From a checkpoint of a small mixture-of-experts model trained on Wikipedia: width 256, 4879 steps.
Below are experts of layer 4 (counted from 0) of a mixture-of-experts language model. Rows are named router (the router's row for the expert), gate (a neuron's input weights, with its number), up (a neuron's input weights, with its number), down (a neuron's output weights, with its number) and show model dimensions 128-191. Each number is 500 + 50 x the weight over its row's rms, rounded and kept within 0 to 999. Numbers have three digits each.
After each expert's rows: "mostly gets" lists some tokens that are sent to it at least half of the time; "comes before" lists some tokens at least twice as common just after its tokens as in all text. This comes from a sample of Wikipedia text that the model never trained on. Tokens count by the router's weight.

# expert 20
router:510525411494534507577561524445508498558428495519583443487480431480501537508506511534556432462508574530531483435427490471541544478556444510458412539524537471513551481523557498415576510525479471
gate0:517439427413546505504535405454485500495461538490420487477548506491600442522534462470461513496453522456536522418515481473451503450495491610465509506451498568466610543564498410562465506608438509
up0:468443606530448439502472599519497458453596511503484503494502576507504515432516494548516501529431461613354560453496528519467512537523489574503442479535526513555515541415582483460531621551615458
down0:517565541564495455482402553558457448438378571522525512525607539540501659567493425541510446476479533539515505497555410482556468486574603448533506555534494413458513448505426490515507526463451446
gate1:430510418489545630584554517428519592548479502500474491505408501451505535542491561447462452558493395498508609578489525498577485478510499595489500544364505480540462579527569531553525515457422497
up1:503515535501477588480595565412452561584472597443469568518457543506533523582466539433449444472465539478484489434518551522562470454467466490567517535517513455506575472484502517492523462489467580
down1:469488517526513512491575474544516461494606464538563507622528508515459405450540497450418449484484510433476443539526428486498455645517540533582503510369604514521512477590544438400522474545564563
gate2:500589456596498553502549519525462484539396517574535402477484480499478467556439517571488596594561528469483522590473425497576463508556428451600459556505410373463523608539516510445585519464405498
up2:506450422462504463464502558414526450537545433484473510519539569488540524566421474491472496505501412544538499527638448408495480497435456484460433631542458542512473542553462521472532525470526545
down2:387504549468547579597475542377409517478486553476514465479500577489500526422474504535513514411417544508544483540505562537498453476497468480533526554587412539387412479464460484477477541505527536
gate3:499489505576506469547487425584553494434478541519504434504543460480554524482448582536530424380472592576444517497517463436503488517480482494439536465546483577470498478605522472450514510491538564
up3:495420501402544424541486533540544540581625503496517503494498529498558532546510432460549545427507479580510573517531434565513490527505463534360477501584461435485540569511506447525472607507494501
down3:518424487505419526524507502430497524386484484467469469434534507589522557524478598535449550596432503493528469472437593394547504561517499527577623463434452524489584457458526532425498470493492619
gate4:487617537472522484477546509535429508480516506440487462483483540516502469553505501497446430474469413466408483472498536403439514473503543429447495547517486446560548440438426442468595479513544577
up4:524400510591568590547508482501553407471498521437484535481450516548653469448461450473492410485472468412540520510493522554538422485482533449497420500488533510485441530613446477526505464585484526
down4:517420498467494484478447432425516513554466511479605574501496475579481537553453481498473574590515471571512507526500510467480473466455570528476485403513497468451473500495391490489517431399503542
mostly gets: " In ", " December ", " October ", " June ", " August ", " November "
comes before: "2", "1", ", ", ":", ": ", "015"

# expert 25
router:449473580576573504457565533523485452456479616488463378533443483578499468505505470520525485466545471475527465529555464491478485537377575503504478474471411506438614521548510408534557461545493492
gate0:514453509516490629574463492506556469469531592525481500500570550576408511511457519502567502462567522537471565505532473562492425505519544545468517561523466543504519461510436476543578418526527470
up0:493418473509561480457506531500521551517479475470500515508544461521420502486491527421511561571450568481447461547540483415469413473518570556566509478517492419603545505525508532397548452537559508
down0:490476529424471596451574493528486451525544501409488497512528473444641578565481460497511477563564387585521471438587546467597439458516562445458480501525442502492465456496507575569456494438479491
gate1:522425421575574370479582580532562551474542484532455508540449465474429456491504530436493440548551485523556496507527442415542489482478491535478569466439500493501498463540541511372515575624425493
up1:515520508484444565521442456446466439468541539583471485574640532542479430543494528550436585582431466553506468481470480521461596535495490540454497532459578561497534522484452532494511544482524500
down1:552582543561571504497484573536429520432469537550524472476559463438568470526554524458502552434502398504521491532400537551531554493441409554493538514505456539465507523501485475573534505543402393
gate2:533501499474524563509451448517479445498507484561466468465426515542463527533497530424460510460547472435502484609515528446470518403430554490485482436493499540430431471527519557619542479502425496
up2:562535493483516547477451508500500474547530437498446517519380493470384591521464511437442465459495451466546485533550536493510579457487562476502421450442496460460380457542484489624483452501491480
down2:478465542476518502546544529573443410611590436475455477419531622481463510525533563424496454493499466459544544548472500436620482466412499533443496477482529470460512535548362461601508436502441488
gate3:462479490509518433526580496523529495435536437637526424531509495386402459491626550550555498464469530566460456457560456493459475399505443458482482494525495516503631563437576495472473448459483521
up3:451557514446484395473577511536434525474577518526414546494396541467448536498572525534544522567441517577532484396466547414430495442575451560518488577673483459477543498527526455430471545481421557
down3:453531515496428501490430494521514583531521540484510486532445391426468467508467485482495414501401465589458547461612482450511490534494520537560505568502531569563582495535526549504514571469546466
gate4:493480468518480489565480450500548495504490548526550543515460560481598571560451575586498528465507496505531496544575414571431441486459472450506570432541506494460494476489515457517386517589431498
up4:496498550618410460492507526484533562469541495565511509446410549538540433540533467569462530593482442553451503522532394576523432515464515453518452448478558524426476484436474595506397527573523495
down4:521413509540402484609468560559563548463550485492542404573561405577588516491468480503599471559525466556516538471555359477515465537616502501473490499481520483518498440519505552561540475549445533
mostly gets: " made", " received", " began", " played", " used", " built"
comes before: " the", " to", " a", " in", " by", " in the"

# expert 26
router:506399451455532463384431451475449480500550493483462529505529489508413516574489635523554405524570475450434469489578496460522509479427535549439461509413537504474555491481540585411489510389599598
gate0:431449515564489533502416462470483557490560561519503463568485571482462480543545548565436445525463492516553408559461489443488525522512523477603579465437459553533450460452423469487459556406381488
up0:473469504525494492496507511494508475454532479522466451454400534498437432484556548538414479575486449653466463494460521513478483472519494397417494503455489526540513444432467552489547529509476531
down0:530476551406461526495465513500485423489518477450473627462549551489527580411480530536470429561468566491457557494524456481517471461464528523440526445441515480494626528562473482486471536547521591
gate1:554517420514440451566484505530471545598492469511498533553551433469565481565522518529545554464454382508485465468440475497548534518450572509490446565441480535454464508546480389450482475499541443
up1:556504485471429456457502525506536571408560422592544496462489449511486555513452388550470481531498487529475536486466377375472444483596509550485529506542465420585549415554479522464453595576495532
down1:526472402582563516521467478577490524544531478561545487407455564472528489496619491440470414565584545530408524562480479478465460444510514477472490448492540526497477483519554443464504532473524539
gate2:540508587411582467480529453489544512545452520449471505496466529536416457540552537575468482479503545572412493468427479485464512504498551428478480471495469414508558440469476497513575521520547498
up2:501462450512552517541488498447535515557512571579526427513506460484509571420506411508408519493477446445486515471496490521520484454489539412525575432476544541468447454488439479497533499440541420
down2:500545578604472503530499455529535469581404405525468532550527441463542491540463513457381438486471567533502503457509477449564525433526437526543521576553550483417468468504522419487614501480454441
gate3:556517601523470444538533477570518417521484523400544429537498522519500562587505520474511522546551500461511410578550508394461530450463489520543522487430539487488464511469518440456506430537501509
up3:448432509533550489488628512522551409530463603521453481531506451485513473532483546533494487487493464530536504531429455607498498485508499496519493507509541511504551480490525421510540522570495529
down3:497503537459478460418556561440584482509565506453498516504513501516523439547501457620465517501569587580520433443533555601533556581542487403505438436488513530510458481489505541595521464473503479
gate4:457445408420479536483414510507482489471450483474576499494467486455462359539456484361525502495473502489519546539429517485512489513371529454563519526573486479491502503534578511463479539520561467
up4:577480602545456439493518580508479549572491535507489548471526473541493515460513490550528490440540592529474532503487554535486477436545510532383586502452521605449505509496479454547518464579513461
down4:372539483490638534475486453545490501456452503423462451446571466431572451569446525507483521372452534509425438513545530526549456452474461484462554461535483527499510454387445534563571486696447560
mostly gets: " |", " |  |", ") |", " |  |  |", "% |", " =="
comes before: "\n", "\n\n", " x", " MP", ";", " ·"

# expert 14
router:521460524458474484488568418634537561459535556525414482507542466467555492544502481546548422512559489521488542499520475445465625519489541558597557435445459535539493510475488520485474517453525453
gate0:542462557430541524462569524630516459512522483523463394442523426520474536491580502456497478446517500432459498448524557460480567510516473468512515447557456485420417501618487470512594529453478459
up0:551474503504482548420492533538517460551478441553398420426619490571473476556542554467479508402490558478440487415521478428493660484526511427473511505544507483385415548621483470535602585504462510
down0:532384545589462475479521477529534545483445466496551503497491450506482429483513530503550532529491534516481568509569546510460482456460510485449396524456532568431497517502392464477531487553588457
gate1:533502529486568488529371452623525612561541454468534477517451512580437548514476521525473439523556560434491491488496505511521516521551449652465456495567486439495541446547522585477464574466471507
up1:488489470579546542589553531485458468577500517562560530479570475521483485481428586408506530505524440460491457496475516583423484520539484367581524497498475558511505528569465534390539506416497478
down1:538556430481441515491415436452433559456517555647526452491431516452501477440430539463510506434489524559425482479535494516531472504374557360475500530537499535569515408482423422597574466554586509
gate2:465567591548522465412499436530539518473404485519438508605426536528474427460560439544487505500492504496556564554506399573573524509623535423527507548553490526509482462534478486535530547507512434
up2:432514435518503526486478582634556385527452587449496576545474522468429493493581443461509515490535537472545476465520471447467536499533519632478468612465504491523473463514428534579528482483561471
down2:578467534548432528498558502473443606484403527417424434527491441579600460424525444513475476413536490557475507514532538518539575446400417511417492482521520458392484439561520499589467454618466489
gate3:497424528553531472517415415534533480430537460418437496481534525568496566523451544502505477573476542537529470589513580553538429493468504522546491434482442466477439488491487562471504420492390480
up3:465382500516412489470444459530577470516662414471511469522531455545495528595526555501565527621513546486482486538543594420515435451519493524509544460425415497475546483463494512484456459505479487
down3:474399339526551392583495384579468404526579527480551572486497549484481475444515461522532433472525542608566572477474554498512492503543512487591510461503539496553471440514463531493507492524455415
gate4:551499487509508527502496536385559502536488506470470543471565498485446440480490529498587464518623450538468515457520513446490570577405475528414484451366514415534508530416461471555467456517505517
up4:448471623575435449544410532591471481410521457520500464486475440559585561540483423433491510451439395524510562495498433542424428516488533487589584470430556514461542506513606485502535537577533451
down4:469505508501561575507477565564619475541442499578471533535457529476550449414445441488499528502543550447505399482483538435465480509565520410553563503448453506445486496547455398502455512552527451
mostly gets: ").", ", but", "\".", ".", "es.", "ing."
comes before: "\n\n", " The", " He", " In ", " In", "%"

# expert 0
router:546557576518488565470495518535506430526464488439467502492480477587436474495488478505541438564432438482553483390560483534498445556394457564557530519472527513444476538562463512480451506491549508
gate0:516617458508467544473491467458525465495536441536540467510522527550516520500477606518487544486518423641499467532445569525529512426377492523540419531429514473596512522521499526467531445433541548
up0:474452479399448592511457515534505521562436511396438499456464494522533504526481522477588529560488529543555486468475565459494463439599489590462497489512547522511551495519438509560482539519554405
down0:418468406534474537494430467523545398420548413538583502581542428518528625489540553477405547447507498515560509378549472577474532421524509495501523512465399578536566470487573483517466401457510426
gate1:616628460542472453488534546502492480468492526506490523424556561493531553582556564422419437508538561509474563488457514464438554446469499421539534542521513433546515487473475399526503399425500473
up1:478491504497462471462475556563459498530462449538549507534506482485518513480549445575528474411596479544491540496525473487606502449479488496490532490537469538413494491528434408522508632500505477
down1:477437495423478576530384465554478570506539438478471526472500553429479486481509428522466547403504445453453484624525485554519460596585482579486564476506502473501462435492478519350499586508513556
gate2:492472460455446420515515532442630332486526496511508494447499470522463574490517454540463412534372439454499464492445499520616542446464505494544471496494455498508534476499562528547467520542484534
up2:562458508553534559503518557522555483421516452455545464476495485460543445518491558561445633465555565538500478561507568573470449453520446456474461474556555485414418460549534483413466563578445507
down2:447498503519493597535615566530486465473514474482478489483503590463530507595428472421563428490506484550481500523484562556578386547429529476586545461493532536459464482488525402504539471588378508
gate3:454477507442516534561490478598465515515495490469530513467433512452448482469474464411560513534435486485455568389543565456536491590550465529497545474505513571458379535505479496577461447481587600
up3:487547517455636476591522464430471502490516521571510486496503527560436494471496499502401498469555517627435454551513590491551531410562570470557443423454529489473599542494535512481461473447531595
down3:502552457526490501516478436442505579547440468519514474520520502510493509512374457487421488504558422553521526549559603584490437480534504434539515403554463535578492460498552515567488410538407529
gate4:468557505454559519450502559532440485565536489423475467483449479428514447537493433506520448553564451557477510437575505427384460475477514480364539477467463456587530433443440471523548515431506549
up4:587407530655484541477385413437502548426561530524541463459546573511537487455523505472561535501490641489463479628415550479519531478525515511470461619593416510452432537555506517454552539514523437
down4:524609480530518361511427487409437474447564567422437443512433485539479478499503512483453447513575556488459513514445475486530496467480469482493521497596492545543440502550507534564527497525401555
mostly gets: "==", " ==", " ===", "===", "==B", "===="
comes before: "==", "===", "The", " ==", "\n\n", "\n"

# expert 2
router:553526449536557541504347478561461518488541526463479559466559451567479473588499497487576467557524502508517502578500497531457406498424491518511411565522459534515406573549540571504461565514473507
gate0:449494462538506480529462454461478562531457557428440529411551468480501573551401519509525501532483514509526373527527437508543534555561474593430408511352538464549546425475535553453495528582529533
up0:463434545496522547574518446565545420487550429536553520527479548538399502542561487581497495489466441493534553408557493507527403481528558565528430476576464477447536486576572456570365464476516545
down0:431534432521474520458515477551495633541508462529478557455463608538426471513525424442578430503489521376516531510589479452499596403458421576524467391509507451481523496518421454501502483491422462
gate1:551488501530565566544543427501453574490463500478473465474474469511473582513500463523452512419523606429517433557495691496425458429451514428490609434443437508554436526517445550453441494555439589
up1:458519576475416418541468492536507500486574408461560508489548433439487395414486452425501482533480429520547525520458501550572497488521454403470446617556525553474456505466467511456543536499551407
down1:487503573495435509560559569513391517489437393382462448498497543481501501428579501530438520544507602512492548522448555437418557516533442405645520568573525479573627488477542547555537464405490552
gate2:358463483510544503453495514461559478514534515434517482488434491579565456525474580454496479484464556561459410605503550548467508518445511484547514538504450527548467467443554423478551490521397536
up2:563397479359481444577556473529516490455509532528556501514563572581480506556550536322520494470502468558512492548504546498496465482538426366390439510468495502524412464542476483410496532501475517
down2:482524491505457520457518477461486535501622490524533499430515486535509503528598495467515563465460479500533506467510489479502416600466479479475525490518546483580553500565490444414489528532521573
gate3:424466516543482466452495497506510498517487525516385522543513476515504456517573506425459528349500376502507503561437575444546572492514498475510468561523507494490455561537466499496496548543522453
up3:510462506474586546471482520493534517534520397457579545488545549448397523538479476585480467542495419507520536436492504463432458459542479445532486431457522499492368530547445559487534523470561483
down3:491491526553597495491498555585549503584484426489537529467582458459470449563522543471526486516535442468517490548459559478461512492535445518560557419487413486460497538542466569469498481556494565
gate4:468487345460506515555444419471563468536529544492408541547498510526467552494480476510395483535586462423533512554418512437444465496597518609517532530563501536556473514426553571533556494554513507
up4:542516501571517543391519480417399538527477503475520476417528545555495500400481469552509445589505509460540562503499559462426527487545580525508503567535508521537629480415516466465521586430439500
down4:426407505521517510468473591537433559582511519450476466475579458586494518576497493453505498563552537425554463531526570487521553492582546454565397467491470503609471485505469382509510553414511442
mostly gets: " |  |  |", " |  |", " |  |  |  |", " | — |", " % |", "|"
comes before: "| ", "|", "|  |", " | ", " ", " |"

# expert 16
router:510581518577470378465517570638454533465459615583579502487484488407466444443534434492499474560520369581459519473440440541445501533591549510544516566527490565529633508533518574489461494538480507
gate0:470517447478523355439527523574455593567592517486505494518483625495455510520565391487540507510458440481462497607480470502439467453555545481487576456435455433457524435501544531520458523469483580
up0:527431531527462498442456451492510422490526469532453560442489514458547449496413417496503465467515550527575577580469518510441427520445484446480567521375552533495524513485412467463506458526469532
down0:478535411484540556594580508536525508395518464492500449476427481365547465496480558438503486535460601505535502546484393597506522492540530507481455359463425501469572441563475583469476481629474460
gate1:530524455552557463452447498459459544521517524444532420499456475457532578541504446469576554514484549532602394529479456492513510483474459493513495405516458484442510446539528442430403512528412475
up1:506491539505533484515497494580537454471458495541423505564563536534450508462531468579532558525547478393458541441501483468490584513493485527413399435504528446511542531459450514551506513547505437
down1:456553445493495494543430560499424416399497517530437444467472529488489614485485527582491495524468550510491532491546491506494508522438491468450465485480478532524424490500477554574535521515524448
gate2:521500495519516528463585511475523431458480597552460473537423477531555555475445497418477585529464365530550479438488584556458486489475493392546386520578531575474479532468519540430505512394511494
up2:498507502514493615498397524432519438443535478459524431513560436490414541516418505535478448507635537524535470495503518513499570480526381531463533476546486519457422500519496430489437507508562435
down2:529486463494477487526580433518420509433494451426493419477376491488468521435473497475526492485525484552563526542513395596442515533649472480493477469615434489431490491570459534542448492472475530
gate3:511450370532481494516538428523468481526494523415395500456532545509539583570516509498485536531547523457479572465463495544491504501434437502515455386468496504520443484470526459568454552506466548
up3:496516471598524538615502564604481437551525498384466439483582540521551413494460548457461544567532472560541464535446584534439574518496480493445480516506467480475391506509471516437448578497466501
down3:485491377538503486472421472452486470488438453501448546441584501560533583517486456509530434448598517573528474424568534508512537490511451562410495435549514570454418440521516522564555514484534525
gate4:485477529535517535451512436545429521479484564468436502546484533541491528571436508449553359446494453497440521481541470482450466438427508503396539461515511512470486596454435510516519506567499486
up4:469497417566536571558521438396488467483570433515532509506546550516505579473536531457453572422498587459515481470505565535521586509494455383536422488469588525534471458459449512460458561484492539
down4:450516435540520484452513465515459505480506572582532477625462551434421512525461492508508548631364464526489513533513430417565456421510458494591441548485362536598448462503463503518489440488527494
mostly gets: "′", " the ", " on ", " in the ", " of the ", " second"
comes before: "1", "2", "′", "10", "30", "3"

# expert 8
router:454446440454446553541623547460543491447476446473549434457507451509566549444565503512552540545479604452580462454501468474449488535567481535466580500455525448480514456507533476455482531525441465
gate0:466466497556501429530608523540547517536534469566428607439480591374580478507522498502497526559542461533578529527555438505425516476554597539458482587501522444442542522487391521593514521495483537
up0:517596587613582479492419454494502421479445451589503477437477504472530475407468561464576447497505540494475546506507499502448603457461510544631484483423551476498539520485561541511445550463547484
down0:526441483583537486640521451499578589393563457408443520510508526582523471505507550434568531546457468540502488588507485474435505434483449543493490512438369464523490536511469534476454489494508545
gate1:483604521441483471445483431456479599521469482524537522514426601498536493567456487580547530557502474454453571404532545445509532414495463551531495433485489449526458444371585522424549517579487507
up1:464436503588515512524574526494616470535450485520491478514576358529492487506471562401501511440563386566585520611460449559532504544497483435527443455504501507554451581477412556389442480483570444
down1:536397519509528498582420519464466440501561523416496484471417460478524504469425502488510564502450524465379472563488479477481529518473445460484486462454469429595491456377483522431534498539458595
gate2:448533342578455474561472516503480431486463422462557482536565510499622461465455556541558486447522506585599522493598526469478492565492540576522514514599467556503519458499469470554475622531506519
up2:455495429595450544404459546533546542522530420501597502538456496540497551444503556448465485459559517542541523526548513517452493503455591536482473524536490473485622457542458493571453588562538413
down2:446515480559566489492486445498459530496485433571565533463559382540474489617513500502523539488582485484396584488531525512538475455489457526455416421481419458430564502537442519429450481488578393
gate3:482552504488490548458506510509490571536487458534492480459532477536566494545363478430509570624611533463580453524547422472501505452429503565484576453403411499556459512521475527471444504442460473
up3:559558472546506414579403551474579472501473483336456491591534486454435565537454508513513507475449580478417467482451546605544481499487552476476452444566590463502515500560483568493500536504524520
down3:524479587521520535462559552489475581389440493492429454526435499544440571601531553514529460434444518457511510444487443501480493418460481466491500564464526525546431480486526571445496480394537554
gate4:526524473447384486523556442561452495480487540503463537519563485488485618485448509449513564448444573491447479521615390482529433424476504529496614452461453555536484520428492557514502621469459511
up4:532595520480375533540513525548422503512498586576494500537514503489325504526506524471470510447505480517382498478538410494492429418436429515511488507502477626635473514472376569493545547439474520
down4:445550485521485489536459518469513526519531426489517608463511383458609513457452524502533527535519554434489525565542533546447438514555453533452486404502506522492565539443430548446499563525540465
mostly gets: "°N ", "″N ", " km^{", "q mi", "1", " ISBN "
comes before: "1", "8", "7", "°", ".", "2"

# expert 31
router:472541567550558520498557580527521499498585504514476503464436526457577486463511475554516512415461598458469394475471411437445447524451565559568574484434473559494530504422516533433578518427632470
gate0:468527565509544442466551536546601574594581505525483547539484605513438491538419512506447447437466557470496521511477490568482535495489512513515464535605564549475528529541542540560501520494532603
up0:459473528508483527605495510525487476527479392554482485502497506497532498499529422448487500507484401481529541487453521430548446529524401487487456499536528466531461476464431507433514458483536373
down0:541576521501528543495550496533471550501549498672520539602519553525496491539500453487427564533493503517455491441516545515529504552513519434556515509451477490469414466503517417508466553493513452
gate1:550445436490410572546504549579547521575481546555573464475510472526615449558557498515575435464574508505478482399539417528393521489502463429515483506491402441438525523526536423458347526466581458
up1:563446480430429601535443512506493448427519506556531471452501547564497484560562549527551460461520446511513504450487421494424554564551535467448384540606491434476466531501444501480399549455498479
down1:449532427494543496497527550513510438464467560548591514476462465574455491344464487544555460470502521472450530486542363519476437538612513519515504445486498443484531498554550541500473563604495453
gate2:357522555609531566503473531493464468545528555424506516406483503569537435541568466555498484481486515516462555486456497440421513565473443465610582534502503489461486551468577554544526570499536520
up2:466477467450507498496477506514468528437496565443546476567478584514435430488518518495577466418537494474475476436429470527387512534484418510515442436514555540472524539462563453491462481476437481
down2:592529462532549522486459542482458539466418528448416526564499495459545507454484520517465527486482559477502585637445520494529495559504391484566518515537463466536551465503382479499454436567434505
gate3:454488512438434528448532475415385522465502494520474492443551497506602582522435589566516378473474469517483499468509431467578527433543501551511422447461524488572510487533483507343518496543480528
up3:483423498533568447593449487488562436514563464555522540517527527469549488589490443482536523550528534492457468520597405523468553482538502540502411493524638497478514457438554507568527512559449489
down3:489400554534446511479487416502519471570397476487462456527507526530547455433458541529534552557469501501502538501511488425467506570563453506558551539478505496448457522485497466566530498447468612
gate4:485434419524558483468500478527496502598534369514448519544616499468546503495494462499496453529551571511541395626491400465572510466543541512531595518437516535488548591482570477479515386445535556
up4:545528477549420523452531474517499606484541520560464561505418474535525481557431459501464427571501509310495476566461427503459537498514570492496517425545481520506635601584504534497419537582478459
down4:438553505520560598500419469499432459502497472564397481569476510539522443518528449470504478555507448495530534448534459469541601494459463523533493545586418551503404402524463561511475537540546499
mostly gets: " father", " village", " series", " house", " son", " students"
comes before: " of", " of the", ".", " and", " was", ","

# expert 18
router:498491450581495488463505417509619466549488435445495587449480516514569536460558491470529438538521402539504473497481441515547520499537506502484535450490521451495542558585523461478443471545455521
gate0:478558480543477536527457518477499492478504425477466523502583474484530527359468542489507459511461421473540423603526497462491558374525520477389485485479497366499454512501591495519460483519563507
up0:546509481557587535513489506432540494482490486443463554598447543600468537549480462551490511487487554488512512481591425438532518449438518557529582577471513524568433533442497501508520548491576497
down0:471581493539495495451403433490386487437539621556506487560552525453587570452507512551489548375409469581475529576508470519456554604578521483456468501573585519549494452518498541500636488496548534
gate1:476474459420525561474552478625583390566392513537467486468476589534522456458559485486580519496516499548388537461626476450475507447475497527481473523483541487471457530581621572529470460563541481
up1:548524545460480420581503514423480566478541488462452494602574517478512524525374468484529551506469482441571464570409517454455489471507402490547485501526482562548489492467454465492525461454503465
down1:386478529494501579425505564518493498486409542496525524481426488435501497597523430435480503510538491453469463568459456501413480529487535562508498440512406498426499484569525467513480498477474504
gate2:537499526554491515494454488516502463468482507403477477579520494483511470561607470572531464494519502537471458499531548485463537530463523506419507454507534512531639542426551522485561423493465559
up2:485487458472430488507515458523423538466479537639564501375489495497509471418423455502511523477563481549477561446528448568485423515523462424633461422520483529589423492574498502581491484518533461
down2:465524454457458529477451463461497561479420495521516555622502474565453480523423511433564609461519571479512555487535642424475508440537509491512496496517446467510530490513437594487489476456476587
gate3:593484498481448460593500544488514518526458421469511453494538510511443494553509558499496476534492540565494465540462438469571555481518536466448441487480422474504490490562447502498515479475456542
up3:524442410548456521529370457457438498512520559443488420526617466442445478459494559483469553515556430519465577459519561453438532490406539517540548593578555508552577548549545449514501541455538410
down3:370517500532495465470379444518489545529481528499467501524500471488538419494508579548511531462580488538403562508479457487528456507467480477455465458582532485405458560566464515535477623499525460
gate4:562455505432513450615510575501604472570482437479494469414460496449478457491527559525433548553471477513475514539572454472405515562514446577550569514515453495560543592480485550481594508552460532
up4:376461517452557482648499446547479492549516549533496565442542467568452515481527442455485457621505547489482498572550427491583428535478493522545529478464566452492503601581553465547532505493528539
down4:528558576666450560429483467506573402459488569541527540542503481455503509522512478580471526540498536532494450574478485531480454478468437440466477562524580476536602477554476546585486388455502457
mostly gets: "% | ", " / (", " | −", "\" | ", "; ", " |  | "
comes before: " | ", ".", "0", "–", " |", "; "

# expert 21
router:497580512521455473488484463433623498407502414553495496385545531468533543563441496473486528466495555454427372468412523565511533504560477547518408532487543535491530512499518502479455465575425595
gate0:511594434566540476516569546481503567482524574532528516471487506506504463524465596598416463483484515429446546468526455457473536468587594623360526548471526527472499549475532543569505578473487511
up0:463483581600407418539497532415525488566456515505551503498494479518470512545447494585518474568497564421584545367442539499523510564481475519370431538522449494500493426443494516516583541471511568
down0:493534497459523475504410485495514481441525446500456499507493450613442512516494457543547438636412457384482516434476508556484563503469486546592514543490468542395539513490519541495565492510478516
gate1:527531445481685481492481507415480497487470543502476519525560542561439514476586526524431446500542506498371531598497572511553522386576537573531496396553538500477557500423520529479548428445483478
up1:499463519483470556548510539516505465512528440482523514564507502462522428499552477438531487565476513526509490451468517534418525447452524497492510457463469455572432523602514447528423660463538472
down1:574519523495531516488426551610533551577601504484509540511529511437512506496448456542461461586493493462395625542525447381553539511398547502512579557457453509468557504512631520493536475478533446
gate2:499553442522566469466551472558499510538485502550431466536556480516560516451500552547502478538598529425402397532520586465471501598513505537551484444574444520562538545594497537535531531494474481
up2:468443430482511428477484503511447458541475565484408609465556497519508498491578550531485481442496578439431466412460558479521528596473542518514496520529342477513518547504532486605438544485500525
down2:477522513401422601539486508443547496588534435505545508506572563498493423500467515553477517540442502441533471543462474483558475520432573467490527476548540476452508453535603478387496576495494454
gate3:560542552406560565381564482408508473510473517571434464506528447479549456577557400434487500518493468505501407563533489385436449546536415556488571444528552504400456546567558481464418523497496596
up3:463571409486574452509430524466514487590517474587518528505468444461520496465474565624475477481551495529411490536452526554559574494523464510527663551485478551565495480562423418518517546519528482
down3:538512487492496475526535503411577451474455530527410489544519359446591526362477512513369539483572522547530496480573518571500466510504458516521560435542394524435596505448509421569393490532505506
gate4:450542524463597436529484515506425538523524496498536483452491516457537516455515514423531540567438489507475425523488563556528525613480453604525446433469481489522420444513438475490510448596478459
up4:490432480464566442461413413583412502549539515524555526464425491540482502463487596486530491461481530560549559527354485580547536542491464513475432453483573484493551454446547513524487474479512552
down4:481522453476555565453441490434545468510574493532510493437481467472534494490425531519456452452476583417421459524488379516565564507424425547584462483474493391497491492506423558470497506552545408
mostly gets: " | T", " | \"", "| Party", ") | ", " | W ", " | −"
comes before: " |", " | ", "1", "3", "0", "2"